config.toml
n_layer = 10
d_model = 128
n_experts = 64
experts_per_token = 4
d_expert = 64
d_shared_expert = 64
activation = "clamped_swiglu"
moe_layers = [1, 2, 3, 4, 5, 6, 7, 8, 9]
router_score = "softmax"
normalize_top_k = false
routed_scale = 7.21
balance_loss = 0.00737
balance_bias = false
router_z_loss = 0.001
init_std_router = 0.0225
lr_router = 0.000469
n_head = 2
n_kv_head = 2
head_dim = 64
vocab_size = 8192
norm = "rmsnorm"
norm_place = "pre"
norm_eps = 1e-06
positions = "rope"
rope_base = 10000.0
rope_fraction = 1.0
qk_norm = false
attn_scale = 0.125
tie_embeddings = false
parallel_block = true
init = "trunc"
init_std_qkv = 0.0232
init_std_o = 0.0
init_std_up = 0.0232
init_std_down = 0.0
optimizer = "adamw"
lr = 0.00213
beta1 = 0.9
beta2 = 0.98
weight_decay = 0.098
lr_head = 0.00675
warmup_steps = 586
schedule = "wsd"
decay_fraction = 0.897
decay_shape = "linear"
final_lr_fraction = 0.0
batch_tokens = 32768
seq_len = 256
doc_mask = true
train_tokens = 293900000
steps = 8970
dataset = "wikipedia_en"
Below are experts of layer 6 (counted from 0) of a mixture-of-experts language model. Rows are named router (the router's row for the expert), gate (a neuron's input weights, with its number), up (a neuron's input weights, with its number), down (a neuron's output weights, with its number) and show model dimensions 0-127. Each number is 500 + 25 x the weight over its row's rms, rounded and kept within 0 to 999. Numbers have three digits each.
Before each expert's rows: "comes before" lists some tokens at least twice as common just after its tokens as in all text; "gets" lists some tokens that make up at least twice as much of what it gets as of all text. This comes from a sample of Wikipedia text that the model never trained on. Tokens count by the router's weight.

# expert 60
comes before: "6", "9", "8", "5", "0", "4"
gets: "9", "1", "2", "0", "7", "8"
router:467476537484500527485490518488513495526521533530549524504497550513498504527516518525506508515479505521513494529487528483534471533501503536527475453519504474540513522493506472523471507481494475516530479459526485487477494467482520567520444513488536519520476535528456507501526490506493545488461476489500490525538531508510479504488513507571519515495526458473481485504521528510446537515496
gate0:464548482469522466543514512532509533511503519509501521523515486489467482467484502494506503510423479499499502516510471481512531543521543540512502483536479479498471503471464499497491515499517518508452504478551510480489463495465501509518447491530498433553524498480511512518470500533479508461486500489494491494457517511469516474497547496487495497505481538481503513469547513551490524517523
up0:457533463471488487520477483509535509529531496499528496484519520456486493454490519510509508496507485479496489488536488508515504524501520501497472463482475475523508532445439519497475505494489529505478481479520474486532419481514509527507469486520529491513493488498513514491489467552504566511466514517565501524469525550525521483517497495513533509509463519517497456462498520504459503525513
down0:483537525461509517518498534502486483487544480516543479477478472485481509492518487507543509459483472470485487516466512556482522501447518523482511537501541484472508494481477502519501520446525457450477532498516528533469511492493505484510505482467491467472501510483504528444517554462531490493499518525467493499495440510473529518476510506500447500507539486484489488497475500481475506544525
gate1:492524509464488550514511537532529505524458457525483485476526484524503527515478498535458500495491465479487487494516478491481488474511490526471498487468476500510490481486525488516471497496533475542494491495511470511525437529469532525565537470453505525518498544487521522505503483539514532511490477517479490550491495487485517506469498439512508514515530470492538433510517537523504497481491
up1:468524570438493508471482531496518517540494477491491468492522476529485518446478534499507496540472458475467525477520488485504511471551493540493488558456534471516493522488535458508498468491494444521496481519514504503512462497492526520518514500446520510490468550514524499492504503528503522498518493500516503509517490483487511470460493495521492496526509495477485483534499555541499530505487
down1:484508489433483485475553514560473520501517474517516486517491510500510476447507499478488500531510505483512499510488529525468464469485519546461429484511493479466501507480486452460480524506543503531497490545526487524504490516499456492488566527484508513507472505504515473498505524500518530542497497496485485508515481485449509505495546496477537548471468495497513528505514496502551520500495
gate2:490524519455555498454469517452510485498450490489516508499470460498518509527556567523478488493469508512507465511510527510498508522499488505494493504516485521509508515510492452489520493484505444524529514463503500527507502465489498534504476506495533550438509500509512536525539496505467509508513515515492481500538476496499464546508527442520506506490539472457526447513496523479484502521489
up2:524450493497472516451505488526469476480525535522476498489565479529495500469525508460549529512541486502501475485472499472486497489496515548501504520497523496532507583495492466513498528467509519457492514532503515465505533506473509483517489518496513495516495506511495487477527504512515460510511481458526490514540480444532510477519487549501514493516450520486489450528540527516484507529500
down2:488465517495516481488487500478533493495495492486507530495489477465513489511531504466500514545497550496492528483461463457477476494513508515491516484493511470510539516499462548516508494509503465509495481491514518522520519519450495463507519461468544497499490528496514523475560523496528474446528484570463454446482489482536510513512565525512520499493482499459512479496508514492539535525504
gate3:496461509515500506471515491507485493502539495488506520494526499482543515486558554491553470522500466551511494497453485522497455510486502547533503494553495494504512564516492518518458511464495481495491518484514519496503492468501494505497512487497474548534450473507513479513515535499475481506495455486492510494546511449489478556457522519536536486485517474491511487508518561518516484495514
up3:504471490517484500469477491489481507513522462513511502478533458467533502498501543493559478541512460529477522503462484535514459513484502536520512484523496493512475555498518512511481528488523483547520498489489525503493480454520476490485514483507488538543459496533532484501511541475471493522478495494496515489536521450504461524441526494531500476484526478506488506513512559570502489500517
down3:444520487464491473510500481476504515517493499470508499525499517517508486550494445523440474455516437523498483485464459502536533498499489511501498486453501534494481531464535449502508487550505489514496450515514459532528486487447446471529509495518464487460513500530508512512506467489529481480491480510498497500480472509487491507520508474478491517511539510508522552512513491496542498519508
gate4:516484467484492515478498508489514511524542516560538538516440560511505538515507487542526509514496479463497481574495512467481526514530500455501513465476487508500467510476481507515527487517468468476504420477517499500480489474492481517475466503506553518493477501526493473509514470496486515490502498494504483496491499535443448511492503491509495472519477485476524496506475473470514535526526
up4:495463481450509524472523529521518470497493483536476525495537474527467516494523538476553550461522506541539462469489486503505491521512485529477448490472534501522528516510499486499475515506541557451464474524533497478493477510488493511514524520503509489501500521533508505471531500506476492475523495453496457508509510431526497482500497498494528524508465507496467501523540539515503529518475
down4:529478524456485504511482488508523494507491498463512470460493488466518525522506480500498519515468540535468481478483456481500508489503537499515481484477499506542533501489480489463482497552514523571467492492521512496533480477482525454513561475488489523513520478508539533493526487496541464532534538466508480464499488518496522477511563526470516508544477527516496493495480510488550464496502

# expert 13
comes before: " the", " a", " his", " to", " by", " her"
gets: " of", " to", " with", " for", " on", " at"
router:478479514468502561465528515480520502502524509542526539544485508533497519494506520512510507501471485507541477516451518475512478517497526520532493484522532481509523509503499487523456528472485470479509471495512449465491458473498513539502478518499523529531481532500480509480537454514477521474484484470478455531540524541477452525506545511523540495519516486469505502553532516492483508507477
gate0:459503536497507549487510496521450498503493539537506521482500504522453516518513501497511523513476495496531538493493517469544537522479475537514474463538526495492543483536460480520457501479533493511500494469485515467494434508472521512536536548512538559481502477504491471492521478474471492451474476500510508522525487507551510493503534543527475505484506504492500467507519501489469511494477
up0:487509529514526563479529471508446500483473484505474515490466483465489509473501476463517501481512491457528546476482492533508522516463477529520525498551520517478542476544460500499454485489525513479484491505464489459524425520495494468503545509524502498505531473491509479482487483448461458452515504508532514520510494529518491508493539511491469475469489523519504494497513482498514478489507
down0:509511488532503481506522541475518473512458542497509508539484537498515476524490502462488485520480486527512494499528486490493483482537487482513525490506507522504465500493503472483494534505468490509486493516482507516481521433483493593511442497516508496501530482475505488477521520503520497505479452512443501485484545485491505468510544529507511534458559502499501513483542511520424488495470
gate1:521497473505501442516500528523528524569522484467495512492527539542502493447492554540443531543505513515537483490466494467478525503489536501527499509520542475510516505491486468499479505482535531502527531490531461499506489500532476504502503461495488473548489481488448492527501477501487538512495492525489478550523496480452478538546458495518510484494527504522506518513480508498494494488495
up1:531482465535516487534508509533536505581508469456503489476527539530510492442489506544452510527490529497530469498483485482481498495479549503517494481511543473509492503496493478508501518467526529525519527472528485503511472492538485503482515463524487476540491481487446485495502470477503530506519486535526501551542513474452473536539493510519513486518501516526508521530479522491503488473494
down1:513511491519483522482499497479502466422529492509515481540520498449487510484503506501531485498509475500538490523488512441486482487504474509486517487499510508526477492498471530482541502521555457471501521467507530521502482490513496445533518516499523502513481515480545483474522536512484507507479530505519511534456495559533518507496521546461496511528516495487497494498534530500581554509519
gate2:517515536543471530508508491483443515485504522489491534495465552496504504507504487490531487508557465473514523485544524512498507526548490496512492478531501457508515502529486507516474533501463467473522496477526488469486506490507495507548523512533517566485492555520509499481533488465458512527506480485543529530534536496531501463536500534491494498512499504492541536490504559510498495501461
up2:525507463523489444525525549513502513500497514511482506554541520486492495498521470490478483489527468482461488507492492524470459517505485512498513510480403493501455504494541513462509534512493485495478483488512490512493498504508488504530475486497497513481476505484514500513474535450513559542518478483442527460498467461507560477457479499500503516520500494486510515493456510516501486456478
down2:472516465495473506492516424488442508472490486520485510510494480488489515463500517515493502516505478484508508511488498519505496465559453520489465501536531503482529519542516504495499484533498468501453502492514487490514502532497519444490529465512464500484489511523517472466504502534475501499491502478484474477480459508508520510480462451461498482539516498495568487524440496483538565500494
gate3:511508460493514481459501540531560500461521507512512534563479531494511490526492508548511501505448512548527518505472505475509470504494535466537516503505523531498512491517462517532502465500557475461503515499498484500502507509479483528531466507498502515511464506500494508525471462529502497442505508472505428484526492536474461505477522526499495490539510483453486474518497500524506510530529
up3:483525476506521471501512539544529484466517504503479538540467516490527465516455526548462470473470554522527503496526497483484495477475487460539533500507517494475527491494488516499515478496550503483489547515491487476489518516485486529506484498513487500518479474473505458531459497514514489468493500534472441494525493537419443508507501459498493482533496491475496495510486489507518497540518
down3:475509526533473493521483528473525484461502504492516452482490503461485525465544508473476506463527470528496483519510502529490520516506502480487513492503508485507467544486505514473506540460460464503504527454500508492508476525490539449508458464502514506485518521514480505495544493472522545492495457515462521515521511486504566530479483502467475474470495492535482456472487474509556515478450
gate4:463444553510512456480491541499449460495544497514537497476482483506517519518521487520518551464535521503488463486530536508478505473517460468484514482508527492484472482495495499460523493509434476492497509496535471528471500483451515487509507538462508513464498501502495511534515531504484501469487511472493540455481479467497489441547471501512517500507519481506501523493494479471506503532518
up4:498475469500508471500502515498468505473519501476515525500519499504512505530505493486517534515568493533526479520471496461478514465476501468510556486474534503497448493480469528508452506544478468517480478497565481557483506495457511480489532527499501488501511520499540507517536524486508517460520534444540465437467478506504477458519475521489503493494483475494475526490519484477511497504516
down4:478519505496481519513514507538497492506526488490478513480498511487499497490480501463522497523550494523493507475476519492461541481496519529508459481516504520471512454483505504493522524473506542489503475510538468490522473505508485522512497527506498469506437519466475468471435473482522464545515531512504479467486502521495511507535488473516482417529495526491551497538466456507539502532556

# expert 16
comes before: "0", "2", "5", "6", "7", "3"
gets: "9", "0", "5", "6", "8", "7"
router:478495534481460515478504528479503498528515555514531506516513538522495522508525521520503519510468494513506475542490519455516495524523537535521439456518517496532512539480491492512484504464468474494537493466506465485467483478472523546511470524510549515498467542531469513484516464523494543499447474490509485531535527519510481513510524499554494519520503506498487493499516527508467536529461
gate0:486460504503537477517496514510474442518519531508527507528496514553442508499462452507484529481458495507489497513442495463485485538500476473521473489481523488486521525492506501521526518545513497502499508535509520495486476435486507507516485475495516484460469487491487534524484530488451477500508461532533477466548488505487492538482500484485482537535538494509466444528514526499511482504477
up0:494522541527464495533483517490500492550518526453451480493517494499476528506466465513500519483495505461470439485498513491473545520494469474540495475498510517484489527487474504486503531556508514485481498523510488507532474485498486511526481482483496453473495526490480480490448541469469501548507485475544484468535545545498498525502441478505497498490512486546463492478503508524523482475520
down0:505489511535533418497496497538515570486518490529480513504474506491502524506482456500472500504494496512474528527457523489472507522484499462472524490538447490487487531486471469501518502537497492512465497524460479525486482471483539529518474492502548497474515485527483526516506451471482454537517497477495519516487500483469489465499554465498484499526521513491466536463491457489503474504492
gate1:517493503493483498519522548517479543496495533504494504510491511484490516516552489509523485436499475512484485505509481481485520497524498503502513491486470532550484525579450516504506511474499494515500486533462512538505494465509507516533513522521510533502492503492536472452518509439490548482486513501517528575494528504485473500492488527505528514578494505506513473515505463480457500478532
up1:489478502512509503491513517482468487506471521499487489509523455499491519556465524506513492468518505525540468503499496517488468473536511513487448476483450513529463509517496503499472471498527502467518491536461510494447485489488488493503514504495492537534464496445503473488505474478475503524506507492504527522472514482496454542513494454484512562588470469488482443500502516533532495505523
down1:525535511525490519450481513540469540453512545495507521491486501478510513489493503471491502514461549516506491477500525552535564476539506487568479493518483474511506523518475468500466502470494480520521499501505460554540500496506519489506520515507517520563517456460519542499545542493528475502490503534524488484535486505488472492476469502479505510518508486513472497512524521495521482531496
gate2:503510491494507483479525495489501525485532537501524514497484490523495522502489492539505526472454485538478466502472480534480462526528524465520530468500519483481493492526515511512530463505493453494465510545538467449466438497440483520451505496516519515473511471501487528506494492499479515459513512495455503502505518485506436504510542500512512534502496491501436496500542545511528481508460
up2:503515514497551476537468495500534550500507500496501535497519504554470476545500491527491551471423474551469477517457491527500459516515480444479530490477521493476483473503517500510520512505480465478431527520503450506462476497479482481484535495526502511471534512478497511457515482469487459510508490493508520510515538511481484515529533499484462494513497518500496506501511486481513484490476
down2:507527547525495532532487491511515512506486504494501512494520530514497497545529454505485517525533469526487485510513490493483542511480553441486515471458501496460497509491518473520479513457457523481478497543499499557514510524505491547515499484511524500473539506505505498571519471476455489520508527521501475478471481508507484443459494539533514496536499494520483493470484510479515453534532
gate3:485454552518480461475516535472471484505517509497540501523498499511460537509493528499531532494432462534463515563487525500500544504524500534518522516473461505540480497501502485514504498481466493458490519463500511476441475460529514522484509507516515530505501487536494487493498485493455511524523504472512475493478484495440475517510507510516505545537497473480500498531524553507493488517488
up3:494486515506518478510506513462474521497473513474511476501506450478489554456479504459478533491424534535473506544501495501475519510499478508529521526441448499492480471510528502486548451495489500475502529512476525510468502470504493493489540487533522491459521479529511489475462505430475484523485523485507500477485489486468511540515494499488494541468475495501494529534488534491525490509478
down3:483521493529463518462496476499460509559507514480508485486520491500471506481458538526514519504521487447514547456510460471476523504511517498494486515540455510524507488470479496470480483456495464498526466487467522490501497454498497538513522495517531470506496505501506483442471544493479539515490484513474545500523501478519532482547510449500483510538498484471488489534528501467475522518461
gate4:448466514520486493460445526521494469512518464501529481492509489560521511485493510519497495510502463532481519517465487503514477507492480527502490489514525488530482499526484461478520511436521447514521495493475479502495528537512484519534526534492503499504502550522470512474501507493490508509478449481528495551512481503510495476522533537502521534533493480501509509497545515536412510511466
up4:492477508513486463443475514501522507514471500477510481448548477505523511526493539481482434514517480493503464486475491444439465497512496512466508468528523529502495519565482485469539503516490504519491519506465508532505536493481449496518502529523517517493482535540467480497498479487493494543506464522519522496520429506496483498501493501508474528511503506515487499507527510531460456519495
down4:508498483524475495514506494512473467550500516508499478467548483466519521531510489499500524512501495485517502500476504498547531500496460492459556472502507490519507469518499546464482503497522497531500531511439492521525556466500496471507516490480521514494529530532484521508478487460467448500560509506486520472500510530552505481461529472497466493540479556471489497471500450512478492468497